From a checkpoint of a small mixture-of-experts model trained on Wikipedia: 64.2M parameters.
Below are experts of layer 5 (counted from 0) of a mixture-of-experts language model. Rows are named router (the router's row for the expert) and show model dimensions 56-111. Each number is 128 + 32 x the weight over its row's rms, rounded and kept within 0 to 255. Numbers have three digits each.
Before each expert's rows: "gets" lists some tokens that make up at least twice as much of what it gets as of all text; "comes before" lists some tokens at least twice as common just after its tokens as in all text. This comes from a sample of Wikipedia text that the model never trained on. Tokens count by the router's weight.

# expert 62
gets: " | ", "_{", "\n\n", "| ", " ", "^{"
comes before: "1", "2", "0", "3", "4", "\\"
router:116096126139123175124126128161199093087142093145158103090113070151133138114107147162129100082130109081128161156130091117167146152081129144144111146073091159071086050144

# expert 30
gets: ",", " |", ";", "|", "),", "a,"
comes before: "\n", "000", " x", ",", "500", " Quebec"
router:121144134147093121087098156117171105111150089148179132053160081138136133105093158056084108100148161120097108104122184096100148135128127147210117119164108145151087107135

# expert 105
gets: "| ", " | ", " and", " her", "ophyll", "11"
comes before: ".", "2", "1", " | ", ",", "'s"
router:159134105133093166068231068085151140140156136193101081187159085147170133071102162146124132098137115127188146170132173136124163147091172178120111122159114105137087128167

# expert 109
gets: "1", "2", "–", " to ", " in ", ", "
comes before: "1", "2", "016", "012", "017", "006"
router:120101135158138137092096103073188082141177096151106154147096121107128097153120183147174224141121141140113152126147162177149191177142138112118079171148167125196146167144

# expert 41
gets: "| ", " (age ", ".", "6", "8", "4"
comes before: ".", "′", " | ", " |", "30", "26"
router:140171095162144141156062111111054082134172126184116133122148070138164114147125136207146121113161138116123107147170101099156119149102124117176119131106118099145068141124

# expert 4
gets: " | ", "; ", ") | ", "| ", " ", " |  |  | "
comes before: "1", "2", "3", "0", "4", "6"
router:104132099180159160114153110102143143114196116128141094089108119175117089092139152133125077149125101117115105143101082099130112158101118078125154199081182202126134197165

# expert 101
gets: "2", "3", "1", "4", " two", "5"
comes before: "–", "th", ":", " | ", ".", ","
router:136117146097126046091141172197122118207139076054140142112136100088112080123219069172166140156153100093119133138125095131142109157148126109106124160183199158124112143165

# expert 96
gets: " ", ":", "-", " –", " -", " ("
comes before: "1", "2", "3", "0", "4", "5"
router:061115132105161176103131139119150200105200148128163157089107116118101125120094081092167170123179092169053095128128150104108146180122129139104114127086147093130090121213

# expert 49
gets: "-", "–", " ", "0", "3", "4"
comes before: "0", "1", "2", "-", "–", "3"
router:140089161147167094114142105134181151080141154191063222169137151167139156131098132130149121165153108114109077132111085082180154154136147123095099117139102077212075115173

# expert 40
gets: " | ", "0", "; ", "3", " (", "4"
comes before: ".", " | ", "0", "; ", "100", "% | "
router:156162136206109152156157110138079159111134116128143153122090115101137132181136148161125155121144187142151121136114129066078101083143127127142101115124164081180105121066

# expert 83
gets: ")", "}", ") |", "]", " &", ";"
comes before: "\n", "\n\n", " |", " |  |", ") |", " \\"
router:052105157130103084117181170144118117095071124138143191138114122146146123122076157092138134132136121141117118105075147105117086160068132127175151140123081175100120159156

# expert 107
gets: "0", "2", "3", "1", "6", "4"
comes before: ".", " | ", ",", "°", "–", ":"
router:106108174137147143171119099148124126109167165106192165134114160159166142187050147153091117147112142116113137085129117120121202140088150166138112149167137123158165097084

# expert 51
gets: "\n", "\n\n", "- ", " |  |", "Personal information", " |  |  |"
comes before: "- ", "-", "| ", "|", "  -", "- List of"
router:109118092129092076119131157149149104121088139156098169122170132138073118073114176129145108146099051109084181135150086079172146173147102148073120168155123141112169104147

# expert 3
gets: " |", ")", " |  |", " ==", "==", " ==="
comes before: "\n", "\n\n", " |", ";", " |  |", "=="
router:092150103111163077076113089087132143144091121141153173119109072164145140163087106123145148139088077131133140072104110066121121125121091101161149093144126133106144123131

# expert 115
gets: " |", " |  |", "andidate | Votes |", " % |", "(s) |", " |  |  |"
comes before: "\n", " |", " % |", " | ", "; ", " | Apps | Goals"
router:150087148042180137111118128082087118122086117151147124117104089092088131164132089166167096097099147109131102091151121079117049060072160102179134129122084156107089104136

# expert 69
gets: "3", "5", "4", "6", "000", "7"
comes before: ",", " | ", "–", ".", " |", " million"
router:124094129163130105111155131180112168129129127131166092143071140107111061110121120158138170190070171075151132132135125112147142098127170145141072190167197140239189216134

# expert 119
gets: " U.", " ", "S.", " (aged ", ", U.", " United States"
comes before: "S.", "1", "2", " ", "18", "6"
router:150122058148176138089162127171126159153120082150079125099076162083135215118162135111104141067110112112156078154122067088147156079205133121135116101169139167160081180099

# expert 112
gets: "\n\n", "\"", "'", "==", "\n", "==="
comes before: "\n", "The", "\n\n", "In ", "==", "==="
router:107164140158081113131145153121154159117135117141144168097123158127158076129126143047135112189102133101153100111043153158163110117146099114178150170119062138135160137167

# expert 120
gets: "022", "021", "016", "018", "017", "014"
comes before: "–", " |", " | ", ")", ", ", "."
router:106082185117149109122137141115121142149107186125137118104108133108103141107079170137075112140098111136096143154123127153113162084081104107205131125165094102183178129122

# expert 127
gets: ".", ").", "s.", "\".", "es.", "a."
comes before: "\n\n", " The", " In ", " He", " This", " It"
router:118154142130136137091111116129056115091101110161082156116089139161170097194102150158110174114056157118128126129119164134127103128118137119188152185149147158115105099118

# expert 100
gets: "2", "1", "–", "| ", " in ", "; "
comes before: "2", "1", "011", "010", "0", "021"
router:143151161146147161109162082172182135160173155163117148108103120162179099137172127110129111104077085144125135129121102152140121170087131122128105069108140173150108184089

# expert 29
gets: " (", " =", "===", " ===", "a (", "\n\n"
comes before: "\n\n", "\n", "1", "2", "American", "3"
router:130144094111115146121169144076113127121068124140179168095112090157117060111100102144118088120085108074118089180080059122155135150102141140158147162123152118124137110130

# expert 6
gets: "2", " in ", ", ", "| ", " In ", "In "
comes before: "1", "2", ", ", " May ", " March ", " October "
router:116107149083089193110139086175142151091141085124125193048095109182131094101125098081160081104089101085172153159111182133160124170130124112097095140098137147107129194099

# expert 104
gets: "\n", " |", "| ", " |  |", ")", "% |"
comes before: "| ", "\n", "|", "- ", "|  |", "|---|---|---|---|---|"
router:138106074153084129114152099123101069119087095147120187125136042106114124116151148170158135154110112111165159141187093050171129104158052168101127104081163153165144114085

# expert 111
gets: "0", "2", "6", "3", "5", "4"
comes before: " | ", "; ", ".", "–", " |", "′"
router:119111123140104100074129120197147163174157072132099098136077161105165091134137105147132168144116149090175130127161073143097127168111100133148135118141177110134178177147

# expert 79
gets: " | ", "; ", ": ", ") | ", "| ", " |  | "
comes before: "1", "2", "0", "3", "4", "6"
router:050162168132111160151105155130128120105130119105122086119130132116061077119103098089100175096081133119112099094158086102140093093106116191153096156121157126150104168137

# expert 52
gets: ".", ").", "s.", "ing.", "es.", "ed."
comes before: "\n\n", " The", "\n", "\"", " In ", " He"
router:113108137197086125080156113124095138090154069146093163135109164134198097172079120155141168043077144132131132096067180133075133082128145102179144158095121122107124112128

# expert 75
gets: ".", ",", ":", "′", "°", " |"
comes before: "000", "00", "5", "0", "8", "9"
router:133130121127168171127099087087077118079179107174148159128089156075177206122147120108104092103151130112057100120159107120068098117128105159179141148147161093157116075116

# expert 35
gets: ", ", " | ", "–", "2", " / (", " ("
comes before: "2", "1", "0", "3", " | ", ", "
router:097110158117099145116116112095091126151094156146154152038132137153116177144097122156157090148184105130110145158102108127189105056157149139112094130102134110097170171144

# expert 81
gets: "\n", "\n\n", " |", " The", " “", "; |"
comes before: "| ", "|", "The", "-", "- ", "  -"
router:068122094158106113141154130117131140135134173106151143095210153162075093146162153131138091185107108114136140200162107116170126132104101148107139180108162123148149149169

# expert 50
gets: "–", " | ", ", ", "-", "| ", " to "
comes before: "6", "3", "4", "0", "5", "2"
router:045159163120176138131137138084108104128122144146139108127090076151121189114154156098106110089120076079143111138128092101173108130145114193113129186105123157179088181165